{
  "n_layer": 8,
  "n_experts": 128,
  "experts_per_token": 8,
  "d_expert": 32,
  "router_score": "softmax",
  "routed_scale": 4.0,
  "router_noise": 0.1,
  "router_cosine_scale": 10.0,
  "norm_eps": 1e-05,
  "optimizer": "muon_variant",
  "lr": 0.0124,
  "dataset": "wikipedia_en"
}
Below are experts of layer 3 (counted from 0) of a mixture-of-experts language model. Rows are named router (the router's row for the expert), up (a neuron's input weights, with its number) and show model dimensions 0-191. Each number is 500 + 40 x the weight over its row's rms, rounded and kept within 0 to 999. Numbers have three digits each.
Before each expert's rows: "gets" lists some tokens that make up at least twice as much of what it gets as of all text. This comes from a sample of Wikipedia text that the model never trained on. Tokens count by the router's weight.

# expert 0
gets: " of", " the", " in", "'s", " for", "ate"
router:480519512456550509470458451530511532438489579544555531492475558557514486530445560523511461471570417489479515474504520541500487481501518521441473450523489535488498509507486507452481428400543512481461491496509521507490495532575409524489475436514507528502512491474516450552458499429541463437533443479466479487501543508541530474512436501479461452500531547455478453509560530567473525458540541513524455401521478550460487500461454472473526490452526422505489492503488438583413535542534535533547442521558462449494506485512595537568582489489506501523447406455579527503463407471518512517
up0:515427483440497505449536501508470489534448558471502492508420471473439495494541490547425486554533484537459486528484501524531537462531488548491476571617526453507541507469591502520499536505465465418502505433581511505438440575414537503538519532512510492570519483491486489523523404456512505493403517482547534523509512475448498443501488501490545449475553495427465524544515531504536474567461499549539551480512540448473562513452556463551520499607492486486578479499504429474508413466477508472501509516467524479503497446543448473540578439444516486486466435534493507484477474451496435496

# expert 83
gets: " |", " |\n", ";", "\n", ")\n", " -"
router:460498484522456478463478516457531515513535483492546493529523489492484515509457503479472536500508496495476484480542542457521494560558513460535484513505463496515484518510455420438424568486552463504477488513454501464563493508447514526481541412492452516538532438508470465529502536529569388564565553534531505539513407512466536465496459470511527489467511479469548510539454469501564509570453442446515507499596465538530555533450476497452592436469501519535468572544545499520631588480491497418540536546493458470467444486495528455516409483496481511528399510504486527487558474494583474513
up0:487521491434510476554469606484446494501466520475463516514531534454445452510483513532547536528444478430543539510466512528474539408515510439519518464465460473474576491511565571441525500518540450483549455458516509418528492458529579440508523517494447444547503455574451481477567489558543515535549512466483560557516530507554553454435508448500456408542476471426562490502440523513536521503464528510518520510485520488494521523457509408480428511444512483566493510476565515502501535489475519451477557484454462545434521501534485491582509472467568502469417477484472567484493499438432519476

# expert 114
gets: " ", " |\n", " —", " |", " Votes", "1"
router:496469465582485548545511504517469517480519482460523565518521536449422550541523526473472494527515505532482445420439506495536490603529505508495525503504504441510495489519500493508540523473482512495447537528468410456526496423510411480496495450472525513431545531633495577454491486442548506476477512548518526465505493494506472517522534472465521467596449539523457486536482544484437473502497528503514529501544478435568423510542498487510545462462482541513475548476350549575512500459552480463496479441468445532490490553521534497422477515533451452460481494511443434491479412522550442497
up0:588491528472443493516528465473468566520510468526456512470480536582459454500525553553515526497545449526540497524543520516473468559450542532493471501560541479484454549450562467465572540503491423507494468479503442437530508405525524507500505479466490556466483525554601490508439516449493526511523442580481563616518502463484482513507491532490517531478510568497543479528533526477559476493535536479565534475457546436568520461543544560471455503521468563472486483425450465519548559513554461519504495493513562520488476442446466470562557556456493568496512510450443515481486541516475567412

# expert 53
gets: " |", ":", ",", ")", "),", " -"
router:462496449547477437452502542450485474458534541544511513502515409492529446461466429494510472521444493513533495485544530508443475481579513477559499461481552529527468435549557490524480493497448510447440518494455440466475512544493529544521542465574506487469452437499473412546481511479569528619492552581562446508511495440439474494545458534527523528477530481447556482533505473555433505459524529491488495517575505542553515557497563489501605440496551491448461451457439521585537552513484566485550520512498443458444494518500458482495488511526443489532477537553425484509515492518553503470
up0:503536489501487467473537475489460425514482494510567492522528452579528511505482452538461443538488514487452504428555448465454465543515509483495529510487511406550405445533488470509450533507495409486473473497433483516487535571479541523501553524510563531548437557565498496512495518454510476505446490439495444561474455448447484629524476538461471588495444485544473433515511394482554512503414460511533488506539500540507567438547479542521552517445484490515530479539500469595529563516491536437528546512510464444491484543540492486522502443506490539554491468559487502483530454536565510514

# expert 28
gets: ",", ".", " |", "–", ":", "th"
router:527483490444596515479471453551528516482520476491443518549478486477472493483484472521557523535498514490542505458421505545514484523522472493453491457494482544520501478518481413506525504482478511551448498488506510492461516509502542508376520450486509524491478474639492545535499465500448435529511490536501547502513499527471565470475496498517535441547541576475497502561489514467466519534477380415510521471557457496520461523448524460527483380563496496568486617515509487495516510515516526479535544513493375451496474486466512471519528496484505554602437484490528483518490492453510384423
up0:498446477602485517512539470476529498506443492534518529488524487497455496502454477481472541493485570534438515554465463506534469523534472547597507510555594506527436518509528474484519424553542480605538499446497503508430511392485439459469535454515582538456544503545522499503451493523549502491489515488466473579573521444464462585483484504479512461529475510442550461557506582473444479436450531539492420469443462465498425524498467467439550494578486472493513496512441526535526469543495512537481553516445456478530517425463489586477490503552481506521481496510471415504487523498554518478

# expert 48
gets: "i", "c", "ic", "in", "ial", "p"
router:536458463510528439568505529546461510476510600510493487541522528449501521486503455476488449495549480530493572496445411490508546480520540528427479538514502564466516430466461499523419514498513477512518435500507511440527538490435535480476458496529496473482500490477508506484634470555525455451516476408555519482496450504497448482533551532501564504491482514531512569507536486472490498561580537463514527444469521500486455562459489477507446551596493443511541489501517491467560502513527391469492493538518589488463482496426537507472531483484565381426496482537506474536486479590463547531
up0:536447550533534459547487414470552492496468499546447589461464519474493442503503461542456440456466528460443457514537483502484542584499486538454531481544547485526476509500482531460476493478518465516542456366527577563471486437491488466487474492541520520556566464511493481542528419545555550496496475422452510462497519541524474483416515558546530452523488444586482431475467482491485530446489552555460570567508540482482505491543541498461467506537575424488499450520479442509510513554527459492530480498533447551464513540473502444434489436478516461450467561553488514496500515487541561455

# expert 13
gets: " the", " as", " first", " a", " The", " its"
router:572565496456488504434459488536514493476537564507422432491535525490444425451506459539544491460516485491443490488523550465498433507525522512456532444439475519543454532513510508453479526498482502474553540500548454480528480501520499463459490469540517529448502536526500531520441430435494542475522443433456388519542555514488586514555541512508443487469458501509488515472577551512470553499559482541551507492505494546518506483474420561485445538453561538435423503539548490509476483503573507555473503521576474457514523478484466505441477486548518490419413503576531519455467481440581558552
up0:452571417511570512539486475511556483584501478534541554506520465472536536496495469497465513477466478480449475568559524508480397462529459468517504505546506454469451446491566489465529485508465462491583524509510529496485451515524441499485483514503399456488501452535504526507499529504530550494495489552546507511447483545489485521490470508505527523494454433515569491385541510564465512524524532501484494509530464461530491500417490512547454532519493554432445532529445497509602509500423460564594574554511478391541460534401481486463565539477489476501441486518464448485524526504556517443

# expert 24
gets: "-", "|", " -", "ang", "i", "–"
router:456548550473507526457503495511523457477540489489453508424490547461482576500507510584476505500442496467528490494491583419471487518502464475507482518478509496474480474570411493503487457541526499476459517495539436463507572500498481453523511497446462532490425495601483521483571497531514513563447516515555502456512504430523578476543508530530586486484531605491483459542505510521584525559540486413549490424439583501505500525541482469473453549579559523503518588421522491480539541568510522478494495524483476448488495425487466512515516488519514494488505419505444520552503454401525444527
up0:520566548487493525506549498432463582509531492526548584461536499424465538571461490473539477537492453529477524488501620490531404495522432496568541517497537551496462526490466490460434514512549549482534530437475516499494487488559518541510496504483497531475448485507482505425485511493530424504512555545480540513471518554497488475476517501493497431522431520541471450486544485450502527540560408467480541505545469520525479549561458457452491499604475528479490442465506518547519519483449440483524525515497413498497585596439454507526509509421470600551539527519528566539528472509479518464

# expert 16
gets: "-", "|", "\n\n", "==", ".\n\n", "==="
router:494485557482523443465506547511556498499489525482578485430601537483531501486507437476435470486486558507550480495455516458476506525506473482532591512501547462507466513584480555522534482520581470457522570505459470490502474455522503463492486497491514504503484529455421581547509572405491564487473529463479565475511427504489496538502455494490450509498436541430582525518530484512515534437469484486477493448430517452418475403464437526468494533522444520482589522447467475573541523504493453477497541502512542508463499533541534548569526433500444569562492478470547572469482472536539515455
up0:569490497567468492491464517504523473565544494454516507481481470521504440544546462541580443398557475483502402518515524531490461478546462528569485458573479564479516528479531559523500502506513490506499510476467451521494504514492563475521448454456511488469456524427509469437454437495476561505443438432553514517510558511544497500437508472541554396499515527516523467533591508552542517477449475449470476499489414431498484552492525494516473511439514478462557491486535506540517481476468437525572588432498536476442436519482460530453458454436514455495504537494473507535410459502498424455

# expert 102
gets: " in", " on", " of", " to", " at", " the"
router:462493501517596497492523528516473534477467528525496537553477493560468486455499513499511562458526503511510542493389556491506491482537464517466470521535521511500499543496466561492447501514562563501498556476509524528528522470535467504405471539514486521507470509471556531521489531509564481487460464494453515497600558471528510516497492555573614498508520547487540612494512564549492574522521439443524471454429496495525477567449481534497489516505475478532487490489649481521530450512545414514543491548489560501558563508435488527596441556457537483434504499535462478432513474470477530550
up0:499516532459542532434425456479495462507427489513508478555487547554477513543543478544539500506478536571501564504515501457513468433495465526498481488600496492450502479458472563497561540529535485551494549468514541527467535475441613480507521450507588530484516473433539403518481513526561524485516466485474429549477519499476505490551511515497424499527532514488550510567421453517566524518421497562466498510462492514420491557597389515497527484533518513495463496533495450525477413431518469528473410444467538509504517542458554511554444531492502519488487518496537501542485550530510532429

# expert 113
gets: "er", "ions", "ine", "ment", "ation", "ion"
router:452507479489514589605534534516453468501491599500481527537517434501503544494524493489479468450541528456468573485518486466534502467481483537552502545540497565490517551431538461471599468512496503552498466518458529535541513476485576537418509477581500468504579482444584451476537508458503542449503478512542505482502484484480392472528483429522507510522496556463453488592508499549539517471501465495537448571516522521439524479496583469527572472532419456492532425489564457531507477519433460474514484424473504534514507506458529443444470482453519447511551455502465521527511473549506562533
up0:466491495476469542516492460511560566443509503505489487451535508428504524487435510492521379446462556505489558491488489577412461489528404467397483514504471463514536489471561545522483549492504482525445576546540512544474538534518521565450476528495483467469508522444420456463572521504532495503469472458513477563521561501514461525539508457552505451464500447514432469543466438571473488413479543532537532529519566516456442500505484458425555525450558489491512506506438518481493536527521498502512505480509452523512470552481494386491506511477558532532443430446437464507497565525560489474

# expert 111
gets: " ", " |", " |\n", " +", " —", "0"
router:485456520492557553513525507476530509641524482534504527503554482477438568503525556481520550513523545492491394465531550506483517583521521446492581488517474508539461451487475525506558525545530539530402526529470445524497444476522483542568482482468507514561494474508471520534478516521534509503434504471538525508506419512623502532571519489478482463559478504516429485553522499469456457504501447515510507496555492434562496468523477521548504516495476550465457480504421489532547560418511469454465492472489492510529452595542506459555467535523487447519487511516544475477566447500586402457
up0:493496509585479515462532519540490526556547427513541592454499505473523518507468482525521504457455456502399491442490506568514533508529561505505530513477560541475438476506482478515466497474516491500472539472458464579511492448518495577469530491463549498541472523423499456528549486523536539466451524499572518545518480407473431601524483572516497497511455501463451537459469470433524548482480497501447511488374555477552542463544521445560540465494515459440436535524519556494496481480503464479441442456427521574502554512521517504483550529494464491402514517508529532422513474432559510528

# expert 97
gets: " the", "|", " of", " his", " its", " a"
router:483496493462497492451515468490523535517461500543521487601484523584461460574526471413553571440533466523439554486469482494500482527385523530500499506522483553507479538502488488446518525471554514516440562484494467479449486553548502525463446456465538514489477557521496475648551477451490521494498465467489489497544537457520601530567443507519474503471476535471575513489505477501564480512481557397453518455531484426439521455440435577486490487480502482423509533518545426500424449504479516527446522505449528526506457483526518482550541491480538495507437417529528524502518504542463499517
up0:488520485449451544477458496462542536531470547460475530453469551517449497424472488503468504410497475543472497490499511499501402579497479458537595485508502460500473491466552504560542490568483470579494500365549567543522425550494499441548497583528523447492468468530553500432518482476512549488446532482447480480521531492522635516513526488449480440467462505510522505559506504541523520527526492490565495503450530487514481461457523494472514535528467473501476605432520474460552501586472495571496489515424485465444457451511532447492468464489482492493492451499440440546446507545518517509

# expert 3
gets: "-", "|", " |", "==", "===", "="
router:503490493470456423451496486526539448506531530520490506506520488466470473523517483476475518563504453517545548512510520462500449572493486482583521553512557492415441441487530538504527547478530492550555511456547513363449510494509436448387505508550546545475433489621480524502504524426520526465559577507520485527484540468523498523517463511449521501482424515457546526491478468569544472433552607491514509523470549537454468499529506526446528559465484479413525495489495520570557460573486455502505544499454518471463515494520497532527481540499458493565485522573500523578497537542457531488
up0:534484585479443460526474506473479463572453515434529475479435503511432385551467499450541476552477466461447529533556585488512483503584564496539486516543493570514480553505497541509466519479465463514519407447513441530394461521475506500469563477510513476487469585488461480432482518523561462454502465466522490446526540521489535510455493475523468493554462572532438425492497552497493516515461501522524510501454450513541467454490590551542455524528536479464507553503449497526616483533544447565513487556478441425477481459542525472462498497507510460544461477506470465503551500532510506546

# expert 27
gets: ".", " of", "°N", "″N", " km", " S"
router:530508525474551462448521529509509527610463473501594519574504458580473501510556582517564471553557502521513522519555459506442424452481525482500537493504454511532494540516519466540550477509523454526490531520454505514472475506536513511391501546445483517529505479492450451470430508585503512480550487549450517465505485595486518515516490501447478503502522526476452487550522488507472472491505399489481552468543491483506481488515449577519477388527532525494513492551444457511457513509494457517521565563430529458452538468582490434574487548562552516520466520449522511467505515390535464434
up0:488574550488568510515548529469477473527504486456508472580545506559520436470588515590515606444435497514498536436524489510540514507478592459486516469487476458481516498458554489528521524520488461472461547460416467541554470456511566528464542505540466454539503517485496526494591554452491512482507433569544508506513457483451495495512467508519519535505556554514485566472450439543521545481421488458520541523577471567471538544443478430507503465530442524550517542560550473494464530512531524464499482483479520482505455576468459496483519509419479516545398542542503474433532522452497502428

# expert 43
gets: "ic", "est", "ist", "ian", "al", "ical"
router:488494491497531505518410433541477520536504594495512449475525551576474471509525501556458423484494419526524523536528451491605511477462539519543469532505486475403506517523477456476565511491528516492487462520495522517503582481446530498456425444538508483513498431437529515471431455502454493501484495491534514490468532544503571504500441490496420519549460450518570427511484497530519484471513525487539451525485523526492467537489477493513535416546468508490478468497447508398480479506503526576447501421541502516508572510469566551430517561475589483509538441489540517474594422555467504556
up0:481500562472450502503474433498500573507582508505540482478479538516446588467502512539474529535478421483486515505526524493467477487467420487545558482488561522493456514529474547431446438540560467522447448480493479512472444485474506515543479426378545541498446539549553507541545475509467459465466449444462474457507540484447496543497471594399418470524467485523500523556483446489527471505523540462467469459428515456531444496529398512521473555549489487472509534534494623574474490521541524534463510475414473508456443517530491522512496421475483537498466469484483528488467527523515498493